{
  "n_experts": 128,
  "d_expert": 32,
  "normalize_top_k": false,
  "norm": "rmsnorm",
  "beta1": 0.9,
  "max_grad_norm": 0.5
}
Below are experts of layer 2 (counted from 0) of a mixture-of-experts language model. Rows are named router (the router's row for the expert), gate (a neuron's input weights, with its number), up (a neuron's input weights, with its number), down (a neuron's output weights, with its number) and show model dimensions 0-127. Each number is 500 + 40 x the weight over its row's rms, rounded and kept within 0 to 999. Numbers have three digits each.
After each expert's rows: a language model's description of what the expert responds to; "gets" lists some tokens that make up at least twice as much of what it gets as of all text. This comes from a sample of Wikipedia text that the model never trained on. Tokens count by the router's weight.

# expert 25
router:476554579501468513456435523480532502449521517508515418460452569476496454440477456504517476476545453500491448557536466565463564455462471528442542421517484487481463526470496452512581454560539500547458508500508450489551445462505455540457540495530481510505511512448552455494466510584442533517468453492543492569525491465462561507527454545530530493477463498576456496495435484467568465443575
gate0:464531523562504538481512486590481536482557569530505522429450463465500491560513540510506533468554504554512467498552446496606450486430503510468520498552536416505484531571504547445493495518564462486488503456416556549505544487529539477544445509488486508498544504522528461475525556568532480533591504444495537536534504472546475514457499470530407498448475463526399478535455512482557467496499
up0:464526529566506534491517491587465536481551565506517528439452451480487488551515521524499538480567516542514473481547466498602467477421514505463532505556526410506491517565492552422486497539563457485483496447433553560511543477533543470534443520492493502494533517530526469463541562566539478529573499452488527519548498483515486498477512476536381503445482472518393486544455512487553454500505
down0:520522487453536535498483485534496531481452523591512553498477459527496559523530473576481538510498480510445522485472505561505529518482504484421559563534506538562472492531483565478475318521482463459456554504493467508587481537514513510455546518496521508508522536522542524496545465492482516469448476512469463542438526463511438460476469432466512446567439427540526530545423565478516523500472
Description: Line breaks in infoboxes. Line breaks ending infobox or taxobox fields and chronology lines before the next "- Field:" or "|" entry, plus opening quotes.
gets: "\n", ")\n", " \"", " on", ".\n", " R"

# expert 16
router:478533496474501507558533467486499480498497487475416473454524550467526526479460592475554435435475469515461457468536436468526543430513476449545485406499508491464526503475437483521471539475493483477480508426536439493451523483469562477486546531516518475541481525490523529454477577560486391512499539466442498499421500495454554560463510583544510469456500553555438479513478433429480472537551
gate0:565521529537498530501487540509494561495510587491593461552536542481486513521528442502516469492472481539557472476507455494530496511478484494503533467529525450496511607503456489532478489497460454526472428542468532452584507462570513496447477470452533538497453541513485552449526503425560455480526460456495499461451594474498460500623461523513593458465514558476493514513499435515507467480408
up0:394514476564442465595480620508550487481481533523451517437565538470551488438491515516438500550466574466443557503418547517520537467538512533446509464514512513507478541513449528516543519472536480549504492469439429502447486492427447504555521500518451477507494519509546468438520504515423473528480523531508480495562441483469473483459599473518471524526522485454538511473539527507544493489462
down0:539443530540516518475470517486535466510536480525392487442515515451434513531556473514416551476501452494474535505542578594494466496479546535514539555564476519400458537457474512505470545420599519504543516511516471549483487514427439472574492567540482452504485552463564493525543417458461506541463490488545489490462516495470545495507541552548525541475467540472523474538505456486498493466498
Description: Infobox field labels. Field labels at line starts in infoboxes and taxoboxes, such as Kingdom, Order, Country, Coordinates, Police, followed by a colon.
gets: " Country", " Kingdom", " \"", "=", " In", " '"

# expert 31
router:534538488497487561541522519469506513505461519568439494509477474514441565499459465441539465465576495410442484526549476580480569524443547492513526518510549585444535452524472474540529484513527525547479465498542449530501463544463431514505401513462453559536442497499534494551448491566471586518537476451438546528502471505502532565464476495423540515501462494574479547464548513485501496474515
gate0:458530532571486485515479505500486517579547467536511533402472453479519481405523553523454542578548428486470440513474507428513500446443513587449484498430561513531537477512495460537521512529482448522499502542558504528499430469457484524502490453446421540475465537520502554489485489518599487455549513486473453473551442563437466489499549492499531429484521519475539541477484521551464484495439
up0:462539470431554505501515529476519463370482484480425491527546498531506480531449473504507467409455527527540496466552512492515540518539488462555497475519524504472455487479525538499467500507529506468465526449535531501481503549484532481547450481559497466563563503489444510577544577512416438458507468493540517554428484445532477509448426556462440513426543460501411517471518495517435534566533
down0:512471492455472506451494487473553499468448571577496609543539568472475460578502489454462542442483519485515525528495504528528525532479499479563459511503494447412472527531507477518490461487525557467474534490506539491472473564537590522514549582547511446530551504530488485505546525454412484500533490540504496484391557454496425453527431488495514527485514437511483495485481594543487573523523
Description: Phrase-ending commas, quotes. Commas after an introductory or appositive phrase, opening quotes before song titles, and nouns like life, years, days, death.
gets: ",", " \"", "'s", " (", " life", "\""

# expert 49
router:464542472534493554459525481519440484467462509490505509514499563444485466533530514460519425467454480495514502550503476516496536544473467554493533395455486452462462467536404548523472605520573558535465425466543462583450517485468488485477517521522503547573455475489482483557518510522488484556428505488502553451576569548467488500552552514521513490551488507451495505479447521556542577558494
gate1:494541499521506490622507587468508546513443535532495459509576498418520474505439436508498510444493537521513502464478527461538515483469516532450549436503529484502472595523554520547445531480485460428584512492510483474490476516467461447472576534494516513415586486487463460484506498512516477475458470517427488508456488500535417482472522451433552464491525452534519497489470472600488428502464
up1:546521469561528465439490485419524525509490535489439499492448470494485503552562518480500525425493545530520439498476401475511537552386460536514486582488445508520566510483500522505510480471456524524483557526495540380412564522491497424528500473464560484488549550570530544524431439526510576523558519463498505502459494503491537486472511454516443454468497488484452495476529545505515469549516
down1:513523540505484511496469532465465530613491512453496449513569502488520506497438515443589518532490452502475570449527540528499546525482475497460501537418493523486512523567477595485478481496447461425552452580482480464493505510519447457564506561532505563498558494531448555401520498515533421470521581499494487458499507442500441589458530520485483522524502461522520475526479520455520441551541
Description: Year and number digits. Digit chunks, mostly the second half of years after 18, 19 or 20 (17'22', 20'13'), plus numbers in tables.
gets: "19", "20", "0", "1", "2", "12"

# expert 54
router:443456456442550502527496460504525558500545499442469539480480481493487441476472510517417596503445495554460590504462488460539458444575549473524484502509454543501458517463492450505459463464503465551507466581521481493490528560488534487488443509476527475454560420473565484544571500461499560548440566499488541445507509446524497493443439438491487480461547524489475503475529536556430567510543
gate2:507498526444521518493394477460482491518473513538565551440591440427530527492571501493513537427569502452475516530495444479471556425485490497492490467532495549499506503575521496480436526521487408483532504495507475517481500541441540527542552581523481405553496471524433521408523563486510505474511482451522530483446538605487457523492463492498522479530544480579533519514457514527481540499495
up2:474535409496543442496512453445522467525537503422506545460527442447481471493516493567476572484517487474489489521506447500434503450535484502535445455490463508529487517523512426499436500504520465570489481528492560515521494563517500519534518463538464398529513419512469432603534549476465531527507548416489532425462472540480505443508475486463450410472550535515465432476522504484461573509507
down2:481515493459432540443495512431550384481484496554485471461516525515507537546508490546484535479551463459486502515477442462478562478475512578538432508575476550612499447533497460530484551509490489492507548443504570483495475486484555520530513432476507494495459477520464499535419480549385411538430535422472503471544538520513505479557489534463457477493540552543449506502495524517469474484514
Description: Table cell separators. Pipe separators between numeric table cells, plus semicolons, ampersands and middle dots in stats, race results and coordinates.
gets: " |", ";", " ·", " /", " &", " —;"

# expert 41
router:461534491548499490463571554463524485510508487449529568473521546467500451492599459483437502522506467451588524467432467542484452480485445509501442546429466499560435520439532547510536552522498521503505453495463455493552532480517507540545450411485534483551541474543467464481471535447477470561519520510469481471524493523459478466490482395435431447506533516535482439479494508434526440478571
gate1:461524448512527542519485535446496544575512502495489563501566539464543563448468438434465529518479467489496450553451479492530442520489505547464488485479543597495473483578561468527498532509439526484523467488488564609456494510559444502508449531485492521496521440520458461461585564502564489491576515409511536518485469506527491461479469479514494495512532468547543539519437498452549405495468
up1:465518460546432519513441500500541509548441570510484521531497514515458495424521528532412538509453484499455461457438434486515480558537470552527454570460434508500492517477619534541530486530517557455502547533437534505503446478544495532501468526616509449483491453567469456462544505454494570523543490504546462492496473426499532431475433497542493529531518531485489498475439549491518448482532
down1:457542525458490509439531504508500533539527548449513489461523547489439441508529501550512536497560488492492538497496545540460535470417425506507518482525525461604515514488514404497447541535478528460548511407461452552466522514487486560598471463382533450453480448480496467509447500493557513552545535529434506494537466489506469535480481490456465438477548518489420482552528465469527452536527
Description: Numbers in tables. Digits, spaces and number pieces inside tables, scores and statistics, such as 75.51%, 6–4, 60 766; also Prim- in Primorje, TV.
gets: " ", "1", "2", "3", "0", "4"

# expert 37
router:562493487546446484532505496547472470486525480556499511592498451523543492495438498541457438400485474558558511474453461444419480486559476472455479513504460484456498489508510538505456445469533530522439514584525532554412465567469463464545449528505489539521504440479546421604547531543487530541485558532488542502503501528490421491469588479500473466466548519542520549504489497533526489513466
gate3:537480529487509540507473492472456420515480484524484474508502520507520511509474524482485457550473548463558557496524494532455596527528484412612378441509481561458556521578469487459533492515505511511583442486497424492483432473466500488464503505482390460476487465480533510529517484485539554513454509501508586571479485557514515532500508555512516479494579552486503578543459491521527442517480
up3:471526558484494549509509508476422434558430472523463502492510484491556460568480537456474460485449540513557605519531543515461577471500403465582441472530467509449497459523500470448492473509531471553507469496444501453421460506473483489511530470463428460521499456480532517503532517481483539458423513484551566494490497487509521582556491555551570506495488533486495570566422459539535497492528
down3:440467445505569509478524542438565525530458415472458496555463499550503460527509474448493496466461518506487546556486424539474513522486518504515473474498519428546475542539461486546461525518620515557560509451460540460514526520435460503515472506519602513501625543436479434494486570486548516498442489462443499484470516492493463530490457483490454487499518491478448483602512501504504528562489
Description: List bullets, table pipes. Hyphen bullets opening list lines after a line break (- Kingdom:, - August 22), table cell pipes, and some semicolons.
gets: "-", "|", " |", ",", " -", ";"

# expert 30
router:467554578427515554440544527564505490444467454484433520519483495516439501507554452459523469473501496592534524505490478510462475494492457419458552549558480433486513552454451497523527511459421499457541501456506536494474532502495543547515512489448548550521493516423485560518462475539541417474481546490446490471471517547498518497505466466544543504386545477433433521485522490420537474518458
gate1:587486516494557564503518448500528552468540532519505486488490481520537484473511479488489561542489507451529454430467541506512585569516467471441484512520503498565512524510482606469458467503454500560524470440536526458570475506580545574496463521457542503494583527488565525533506514549443503422464498509544526481491457538417467486572518503496422429497540530463511504433538510432490435490513
up1:590512445469495457452516505574480543446458520556515530459462530483437462498460487433500474494474524513386479493547593550490550590428493454532426548430526525553507536599516505450489487535484481526524503529467491527484511515550442537495467478475477482482523543468495462534517454595483498440486529527429539557480438469506475490471444522499495509516514466528472502522551531470566537480533
down1:522476470534497504494533450441492552483478518519523508540433484531449540496471525453507415424531500509443493528504496471521457500464566502481469568442539531541495540604464505468530475511478469478570491567532494496453532511518432462507493476459515438573434537513437486449480510570465556501429499571426521529517520425522562470523494473458478576518474458506417454462482470487526563511565
Description: Abbreviations, months, word stems. The .g of e.g., month names like July and October in dates, and stems like equ or ov before -ation endings.
gets: " that", "20", "ov", " equ", " alone", " cap"

# expert 17
router:467481467452512493495438587459411491488506464502564465514513481412445502534491523470526482525482485475498467479456494453499530513458502484586424542432501509510506532621532533445456514477491499482468454535489481494482515480544451410448534409508472520542433492533508528521534470527541469534535517480568443506558470523526438495456469471506494470574412475573484559482460480558495509549526
gate1:536502503495465402496516423500529432514470526419482500454500510492483469502559448533499562508511549464518441545505483452517438456539597521523580498517519545520492474441470494467499525537503538528471459539489545488515542607497582519522498507588471472455494508540573483516514525479440451558442496495532456544499501466441488398527532480526497507484562435510525455473469528508408498498541
up1:524542468518483465445495460433479495536480532529479464475572507556493477536556475599529498503536525467469458532545443423495479462492517455572611512432530524524483520474446502465427498534474498464456477505576582454476587505515550480527523483550464503524518535517517475431426501497514417527473519445575482449490498467511485485556533579485499500515528542449540538495455471466489487424521
down1:509494449451529498521513492508500487551490484496509453503581476463454473520481556569497477505544574475484511461504474480414505445485464521562499486492508461525609520531463512488393461595532445503497536421484496499449506454584534458494583486472467539494482456484488496470407466535448542453444512519549498495507414488499460531482447553485462489472506488460484610553494457531524473472519
Description: Mid-word vowel pieces. Short word-internal or word-final pieces after a consonant, often vowels or endings like o, i, al, us, ro, as in vers-us, marsh-al, tack-les.
gets: "o", "al", "i", "u", "le", "us"

# expert 58
router:449496534569514476465496477473515471497517516541487569483414456533529433493459565442444524467471469519489526570530488479469457491559546518494447505443500499465448553456530496497452465451431516535461498539506557444439521514491507509474440590455487519501527500446526462512546466505497556505488561531413559495462465480575503488494495474489428481457516522473500510475565590401565544551533
gate1:477527570474497519559496487487458658499478487561508476375459474439497553529518405480482436531482549514519536441509598614480488422491549468427512494478519487458498536476458478491481492540481516473502486517506526429464479488547496486521466584491473495572477534499550515476505452467471508482464511542508493529450477567504431496543518482497472471455481528477521523511453517489489459499516
up1:476503513508532515519514451521521590491489522547473523393465438468523464528501426494472506526475582533531531447547590560448490412510535447446506489496476471434460532488475443509490470530519528546514503517419465455474521543533492474474429486427467480577520481458553475493514425505518543512466528482480514481446460622488415474474497449492466437450489531497464515500515516537503482507549
down1:508477495498477448523591514571514446407496496531490514514490507468525522502442529479399547554441493531555501457490522527448503473570522530465511546501452532500527510511462520469512357464497517522452492547519500454515532539518464471490525491555470495552522457497565397561472462568497444524486555534495471494516447403537527531439512519551525500544499545550501560495521467512548499504437
Description: Table pipes, approximations. Pipe separators between table cells, list bullets and semicolons, plus approximation words before measurements, such as about, approximately, around.
gets: " |", ";", " about", ":", " -", " /"

# expert 3
router:499565503482501528484531459439507472532547478474446513536474497533503482478537489441567495444460425511448559523493488555524480487457494430533493483480470585412539436522556516527452497514526536536508491464481422492459552465421574506574462538491461519538540511559504426551451468528494518511503464440507524475447514522513435544508531435430441434497482531463515446547544571467484537476538
gate0:436484441511438488616564532574534472522487515515563441530496478522583476458407428534542487570479459505532524482511498520492524509568515489523422431480540547496547484492550406510513478544552472566514469505458484426553430500463490531523514507558447547465571480540456448524490558513516478463449505471482515504454517482473521496502477467505481497497532554441452510517496485467514549442530
up0:471473458519468476635551519547514507481489528562606452524508504503583527481430462552518455576502479515533493467518455524551533495571501485541432459460556534504517502493539424511497474502527440568515499520478526458548440499466454531526509493520459517474599473522458464469502603514509461454447526507482481508479505487500504508474491448520510498497537578416462514540469483507538537415526
down0:471489536512511511582578460502541548512542557494451467459545471490503479552522485495503517505492473487564488516485454537466518528482545450468509489519518483514550531512457439434525345530498518559468576499464514537577515520500473515558476482483484518532567420532495490566555431526530485533557571416515545566452506473467527535530442439509525552482486473445490501529526446457491491441474
Description: Century digits, nouns. The century part of years such as 19 and 20, plus common nouns after the or his like member, years, Minister, widow.
gets: "20", "19", "ations", " member", "/", " years"

# expert 62
router:533540501466512526542556534472534583457558488531552495512485454474531495532548519447477482485457424463502472527504458575475477521465518492542482457481501530539550491401449548486590535537482456488492492534489506511485593479550473509413416398460509458521465479497523530554568488544449530499564480481479518422528540451513522528441451522497474504577544484506461497506510528521533554536574
gate0:568484530525504464540424495482565496471401502509575566474503510500516470486553470517516503485530560500502544545444563469492572606527555455515514538522465518512553519498493444520534496511459505476470495505415463564509527516532510627538513568449433506474494487506522528489471479477482476539473522512508438526529462528481507411504518493570475556473494416464516513489555552504450429555490
up0:517496462460499513486469471467473564529584565555441455485493522544488561517521492445504419487533502468545507434558505526504461468432509472485443442484558471480467482599508513515539523486509459531554512515477556450517457514482463394527425493452480443498442529503512496511487495581527436453571466504525567497511468480468494487482425415505530450482421482546512481471471459513471575487468
down0:538503465556528511506472429468494500578528495425516628502481429543554483493485532485543487501579468510455495442504516465463431570529523467458503542519517489513457490477499522504488555484417559488479547536470531463509542482415523484485506428534467465537480421497509536504539536576493471548497448557464573577512506487463470472497429489441529443518428484533486498519464560511510539510545
Description: Word endings, years, quotes. Final vowel pieces of names (ata, a, ya), year and ISBN digits like 97, month names, and opening quotation marks in lists.
gets: "a", "\"", "i", " a", "14", "97"

# expert 7
router:502480448554507525447504516552484466515498471426532580542522518515528489476450428521573461549505528566473439526491590496455403436540486501506513494417576486528530519502541527534464520515494458409489479458487583486552413548507474520465558545453560493471535538541425449480528493486494460467534447531469494541499477515505550443525540490504530445437539451517495462513470524543472522519497
gate3:505459455519439444496457536532453500514549500517540513464522508485517485569436500571480453502475507453547551527500539478468509470486523521535553466596437456504459509563542540467508496483529510549549545470546549483505471491511481475467503523469505459503492503393554474484484475508490532497449583591440520579465582529565513587498416560519519480409472567499526478496470464528492531522542
up3:455457519444577508563556498471522481475465457510501463485501542546449550454537506435470525555502504510482514460466487534525534461556443505456430510487537537505498439441420417522522506468443502434468512546445476580427548482527453543519480474487490513477506496517488496526498515475518456522645478460511507418575503443447511419530531525473495516527535519537481470462575540497460489480516
down3:465560498414523533581446468471485525477507461458522500466453472444479487506466493454417474491564514522432446519533448534535508519529538448475415523484522501530462431503496464470491658462494523466412553464399421520534504440498498498480471434514525474508522562535505471501493476482523497526541495492509511473499564497498485505525479478445560478483422502488490481535518568437491459472484
Description: Determiners and possessives. Articles and possessives opening a noun phrase after a preposition (the, a, his, their), plus word-initial pieces like ac in acknowledge.
gets: " the", " a", " his", " The", " an", " other"

# expert 52
router:492497526523492520464526535569516489498491470500573520500520560510525544484495464568585457564551486499507499499532575511497498456451551509480477497492467444438514529458472478524465485524506474516481480484563504528557424479495571559460485441428555511510547546498503456434451483537473436473525484512602470477528547527488561535513527549492583451455582496516472523522419470580563474428543
gate3:513440566423512471562447508503519512455554539560485507513535467473541455439554466499531517498454430509415517470488533433494448486498467398465440444486530569483495466503508521474485519480491445526490459580545527476495572516411487542501502494499455482461498563491432500458530485523545512523519500455505445495471532479563472489508541517464489484526486524426490559584479578547492477604499
up3:564499464526469532474551495499473515523442507470504446451485474469488511524503505439384494498526511526547435445509485556483577546542468543529500520482509490497521481476486488475496534580612558487505434482500478489471521456510448422531456511561484389549460449510495496453520531483556504564525485478475519535484434463434530464526492452496410553519479441538503527456543553466449567462514
down3:538538485514539445447504544476456517484386418471575440560479492528511461544486520450496446454559593555562468546514480501473587490486526578512501493476493471495476522460491471495481579450440540458481481505498454549489426549602554454476526526507513513505463425473530490491462503484476512514464515491540521480429453492484494503467490434576469509480541473549535500458525489481476541432479
Description: Quantifiers, modals, word starts. Number words, modals and adjectives before nouns, such as two, three, not, would, new, plus starts like FI in FIFA, vice.
gets: " M", " two", "M", " three", " not", " four"

# expert 56
router:468476441563471579493524485532501548467529482499537401448459520543470420558460500525482460511546516484539522522442470420440469480510523451497491459522419494443482469434516456435480513446495521480553531507507425493453475465445540501560550460486469547469472510474562539606472524439481512463593474435511511546534536507488463531549501465508486537510470579463487524504500535436481476504501
gate0:491512417480370513496509488447508494483499512474493570517463483525484544422476513401440480484508547493445424516499479540563508526526537544526436491543521483478520549475473429535503470573589485490404560505482479495442476485446520551451465520467482512519482558483528472502502477502497504518548486552461483470437485573543456500466513448460452531507507513561515492470560521491574501512403
up0:515494560481563445481490500547449480496518465480526430513581520485540556547525522491547437500502537461549559461526543548531476452502521499530548499551488514504446412439387576529489536518462550562547511456481487489562538465523475466490503460507552480546504460493532452483517583472505517485480458521419550556532534523565512554506516536553428547424508488515569492472471510524440461487518
down0:502373474493521479472558443440518502522474452508550480481538493443433559511544484572538500593507474464492506465509476435503430524494554479483497513445450499567561445536529512443495625454504457519479430489527492494471486503514508499490555517514454524464518537485425550530559512507506473500535464463523439500464454464445538473515504480580535487545483452506467479489516457457434512436554
Description: Lowercase and capital initials. Single initial letters or short starts of names and words, such as R(ico), Jes(us), ph(onological), g(host).
gets: " S", " P", " N", " C", " J", "c"

# expert 13
router:454538514442507509515454508537484557464439535483447541498485518535490551529459522494514556439529438550417524575535436538508541538462515453473547544539518545539503585476513485501499439485512485496487532521521490511544462529519510477482407484518596571525522534495526505494542462520446497506449510454496597482554592487577519514507443467502439496515534532494434512496547565562499542463424
gate0:575435496582541453477574485532412531545494496543445509450458474470478542488535557566438536498546516541494408543523546493531497461483527494459436436500579496480479530499542444500492505550473489501491490535477585489556495485510548455557452538422487451443530496539455536497511557532495533455473505499480475572417509561513557491472554481539506531544538458486486531485486553456481555496499
up0:588445471567563457493515474503447493532498496487447537483440467491464541563523482546477520446527527549470435541560529479517505472482532465478453442497599518464485529527534497515505458548487508531462527529441542520558505520439563448533438485448554457443492484467494531545512520508519613459448525466493534536408515581524573522426554485546456516538523478507457481483505491472446517507516
down0:528509458520499431457493485458489491513537530535500529463559543507490552539496512450527560549456507554490467562466538485478482527492500494524500461518516454420557494433566457534539294548528513581500457518502479557490542536479477446511470514502568503509566509525475508464512567511495482488520586487503500516505551535562544483486494489542442554504525502413480503482499480461453512488453
Description: Clause-joining commas. Commas ending a clause or phrase before and, which or but, plus while, when, along, among, closing ")," and thousands separators.
gets: ",", " (", ".", " while", "),", " when"

# expert 32
router:531497504491447564492561577526450514499502549509570482512575482516524565507474580463531493569573518433585476550461440529426522533482510497555497494467534546474478425427449529552529471504476510470513483481473462468463534422578493526459474548492568473439502489477533584521521502473587516521507464469527517498523563547536475523518480466463556474540482521431485510488510525568474479549499
gate0:566507536510532531503426495412476512559555539521559531521508481477541524447504440497523521416535464458517482527442487522442444531490491513456508501450472487556523496551444452457551495500434483476513454528445569452517568560534465482524467495501544453447455512513543563482505533483453452480482625561479533517442498496433495494467460492456533525495480476481483465515514575460391498463484
up0:517539535571518561561482571495467491533493523528487524554526511511493466506467475449547577463517564493524498404480527523515432484493493527445491401462436552557433519486470443507445515502481455511545550495485539496429579497484469438533425474466473501451510520486445554548444502454486502486551567510461560514502401525498572515479441489510507476450485516513480419471508450548465493505485
down0:489505511545480512515456546464484465552511593587507523522487552483519541448451451471555508524515537436491496458512518501515457532474463489509449581478468579527451528501510503531524476503469416470535562481502525498446568592521466420481466513419466544453499433559451509473444540504497448491447568490540491512481479513467463530423432446496449509410511496543518542431506534512494473516478
Description: Single letters and fragments. Single-letter or short pieces within words and units, like T(urbigo), M in model numbers, m for metres, and past(ry/oral).
gets: "th", "t", " m", "m", "b", " T"

# expert 28
router:493537497462484500481486515514455495453528460506529451474496550460510481521501531493488501515490449511476506527508568507457555467542548542510526434421538449461472459494486522514500558473575477452421446488544464595542447485480453483464439471500490522570490428440457415547510520539638437509494450453509473485529551540447458559439556461445493486546528449479496559510493510495561511494516
gate1:530452479433495556467453477494512509611531539505557517429563504517501530441456468509490522515507492504517548518557593551475590507493554530537477466564560448530503493562516445449521481486543477567603444485528524515490471506486513465467477513452501515512481468437441493488502538545498475462502517515503385556529490568461562491558491503420483447521478478493516460531472554501492538472450
up1:535447487438490552471450470489512524568550530510559535424535504556492501453478477512472509526492502529504528520541587541458604501494561528527487436557555460527516507538500456471547452488580497579579464484522524520512436513489516463468453518435507515532500471440460459486517531534546476475513515496499373553540496575447556472554476468424479439514495517482515464527509545522510533465466
down1:513485443543474590459509416443453516492506486497474533509500546478447565471507499432545503517538499481524512539516482479422490535496493503577520534462483550487500501492503561496517444473450429551488412535470564507482522487532476469418482532409481592626531470534489542470514509528454451467465541481484541500565487490476527497527474508548479575562473539436483488521473447488543484483568
Description: Decimal digits and copulas. Digits after a decimal point or inside large numbers in election and statistics tables, such as 68 and 00, plus is, was and word endings.
gets: " is", " was", "0", "ed", "00", "5"

# expert 11
router:531510557433476521493509468580498451492567472504481518440511482581489525551513467393528442518511446507547501515454511566473528459492448550532460536553475473468512508475473469554556487550529507512477522490504424514491504479438534516490459472557489505501465557563548505591467491437460481528521411436446534439432514521461505436472488473471480502501506545532585524523474491435547539438547
gate1:496483496501559521431501530483419471568529496538516479508550406524515420514428558491502452480484499443415550574523530455529464470495496464473549479534548470500441440492487571566539531523464532474539457493470492462504589474574428469464449472463516461462449456529511457512544441517545441456478461583496475480457517492467514502549462508440507523466502496467478511500446512502464459466566
up1:496509502495461490580465492558548508425457516487513524509440582492507569466548456519492530519543494592585491432478493537505564531519504539512461526465497536518545542507510420460459472463539463508480546481509484526462406517426520547523573548559486569524548549464469549479443532506476558534491544412520523551552477467538482513472525482545479518526476509538538516463569508513539534553435
down1:509530527524483468577519495493532494517405513540509542462500474435413519503506491536475487473506400504480510443528515487472511540456511593465455547465484558553521500548511535501484527451566479580458555588599491529516437536447513436532505448491551503499511532486427503454481541511485516543463498492493500499528518478500413533456560510500518478546501522521558462433478541473498576471410
Description: Years, initials, headings. Year prefixes 19 and 20, capital initials like M, H, U, section-heading ends ==, and prepositions by, with, from, during.
gets: "20", "19", " by", " with", "==\n", " from"

# expert 59
router:538462550467511484542558518564467560526446530468495544475520487450510486479549434549550528501469497521604491513433417493489505446516487545607514520454560490538577515519474478495525531493468508489427440447511476430497446518549533442531448423517487519477496415478484516505548513511479560499471521473437519521527491431435483533536527480461566518476559473512565493441533463462484463485544
gate0:505529542459458522484517498439530504522479549477573531504504490513451573459483541565526548497504447514469436531469512495454584440504488395540484490426493495544531558542509523508550470496460449518549464534473516419474485484512530487500458486518506539433500416478528508510521449456538510448550528459463541468531504496477486471543603459406515509465496467475477470573462548452489495396438
up0:557542597451525483505476460451521396479458465612507492548521456502531542500481532485559514503502503552406535515461505490448558522513460524532493526613534487510553454507509412522527483391538483553503503493503483508506531516493512502505535485508510489511566522543478513461478432513542575515514467482560567466494521556499593583455496500456518496533511522514450491487512450514459448490516
down0:507558503438491462526500426426530401503507485500464478565576499477477562485487464491468568521493554571518382416448541538538496453543467553453460486425506527485453532561528435565492523403478487479534529476475455485470486569487476509463501537487486449563519536490505525498434490477470507563494477521516501495469519473457552490443521519486458413524489481495444491498558539508495461493505
Description: S pieces and close. Plural and word-final s or es, the word in, letters x, z, q in foreign names, and the word close or fact.
gets: "s", " in", "es", "us", " from", "t"

# expert 14
router:514455513539495578428566535512544456427558479492443521516497502532542553399426471537464541591560516464512471458530564443481513537490526459424505495463544495483533575505484485576514499460512497488521462482516465501506478468481469493520527465534488563508540471456499502460515540452531544484447480523524572479487536457438436433535459453465555520583464540564481520534448507509462465493554
gate0:505503460516429495497507500507517433464509495504500496549476430474524487475443450557520406531399553466494519521501522444556478551462499499523534531553542532440509521559443481436519530566548503511455474484492394553486517485522479552450516418410545546426515507506502475479499552568461532536469447519441527497493510554467458509514465549582502451500481533496481590490504559472466484482498
up0:489525427469442454518505462464483525473522580430500498485533544549472524451492475536489438544413492445484506483438513524506539458484496522556477524513549572514513490559434467532462474487531449532500408527524522519558421524470591475508526438498507560467534546521490423461458529576474551524489507579451527530495544573483508464499512503485556494469507529475469591487448511520490560437489
down0:535504442463444416502578470494476491528398511497400554532498501469511564434512472543465408491492484524512540517521549493514474536489491522496500518467481527501497556538463504606491503453506427569548505520490510455538431535481552456463619445502481543526493545589467501502418505574531476459420510495460505532447480534500490501465535470502534517478477459493481494497496477540468454487513
Description: Verb/preposition after determiners. Prepositions like for, at, of and word stems after the or his, such as field(ed), reached, received; also table row ends.
gets: " |\n", " for", " at", " Sh", "'s", "\n"

# expert 44
router:531528529509506517480515445521508469480548540446539475448488585426451473470491483524529454535457414481489410547532471553416445523483507476586476536579496431485474425501500435501454541551474468457474452450461462499448482555494524423545534470442474549437502522529576489544543548503489486517453456520477488505499503506444541481522487558475573481501455543539469497500478533427523533491505
gate0:440511514454537510506473535558475488557520501576479404538484524511496558557514500535559414479463461462550575555526534608475469443485501460511536481523478497474467485479590459552466495404507480477495439455470537537532507430505495487487441496493543484515444520453525483470443492487490544481487535526474551530456532511492472539456470554504503509511480526531531462507363443503533508466560
up0:411517466444540462547535498563486492539462515513570498534427527507487492479506500447509517542489471482536555523518512546494458566528497519507489534514465546468472530567595415494481507465565549458465455531513441544453513480543529515518541515468448471488501518452482463477455482473515613479471515547465518456468525447481448477476466529512498528531432508524532513420438499534530636461561
down0:505467471461433460475571507473518441479504544483475511595480502598557450493492548459574547536537469508483506556482492455464539552436523495519436507491491473542490463552445528506457475530536500439500519498557484417467524451503520471495573497483438514415526493550474464553541543556529501534513612472484466577499442491551502484523440522540508466509508476467456501452527491512512479436575
Description: Superscripts and Al- pieces. The ^{ in km^{2} area figures, plus word-start pieces like Al, al, El, I in names and transliterations.
gets: " al", "^{", " Al", "r", "I", "al"

# expert 34
router:421496499575524413511439524543538560571519546528537476454523481531515496492463496474444477508550442483532517461573576483509466508529424465455420570507531493438548545563494449526486450489531541484519548462487500431466473531482458481449498469542561470507508468510441497473565482517454498504465501491533577527443461503528481486490478493512509544521569476578548469576411504486482480438507
gate0:471493573472561579518458450574526504521497521544455512521487538528553426459544474462529527538520485516511502530492540540499492469508501512515494517505497551407531548482515472463441481530468531482563447492479562527471596467656520481519471523482524526461513594493507462504528519609552544539530517572533533541540485507534433531485484532474543527478538515471562499527499549460489532452494
up0:477527567509577557532452484568507490531508500558443508518487558525542429461551463477537515543509500519495493559478518542506474492508513518504500511520488582430525555465520489473447470509440554476554463499491549558479572478650527468507460517479539530462519552466490466514522494605557547564527498556529552563541501503539447526498486556464538539452543514464556500530492546453480500450489
down0:498515544491541523556468515471490512455455499504473532547569454549533538511511448417550513508512506531542529469486554518422492428516509478521504609497483491499533508499481488407570345531527442515513498596475472502480530430514510486443471482517548566483556501449511474534546558517499517459530504504547491439500461490523498528441526529520477444519529558482506460575503406503504485508515
Description: Prepositions and conjunctions. Function words linking phrases in running prose, such as of, in, and, with, at, by, plus Operation before military operation names.
gets: " in", " of", " and", ":", " at", " with"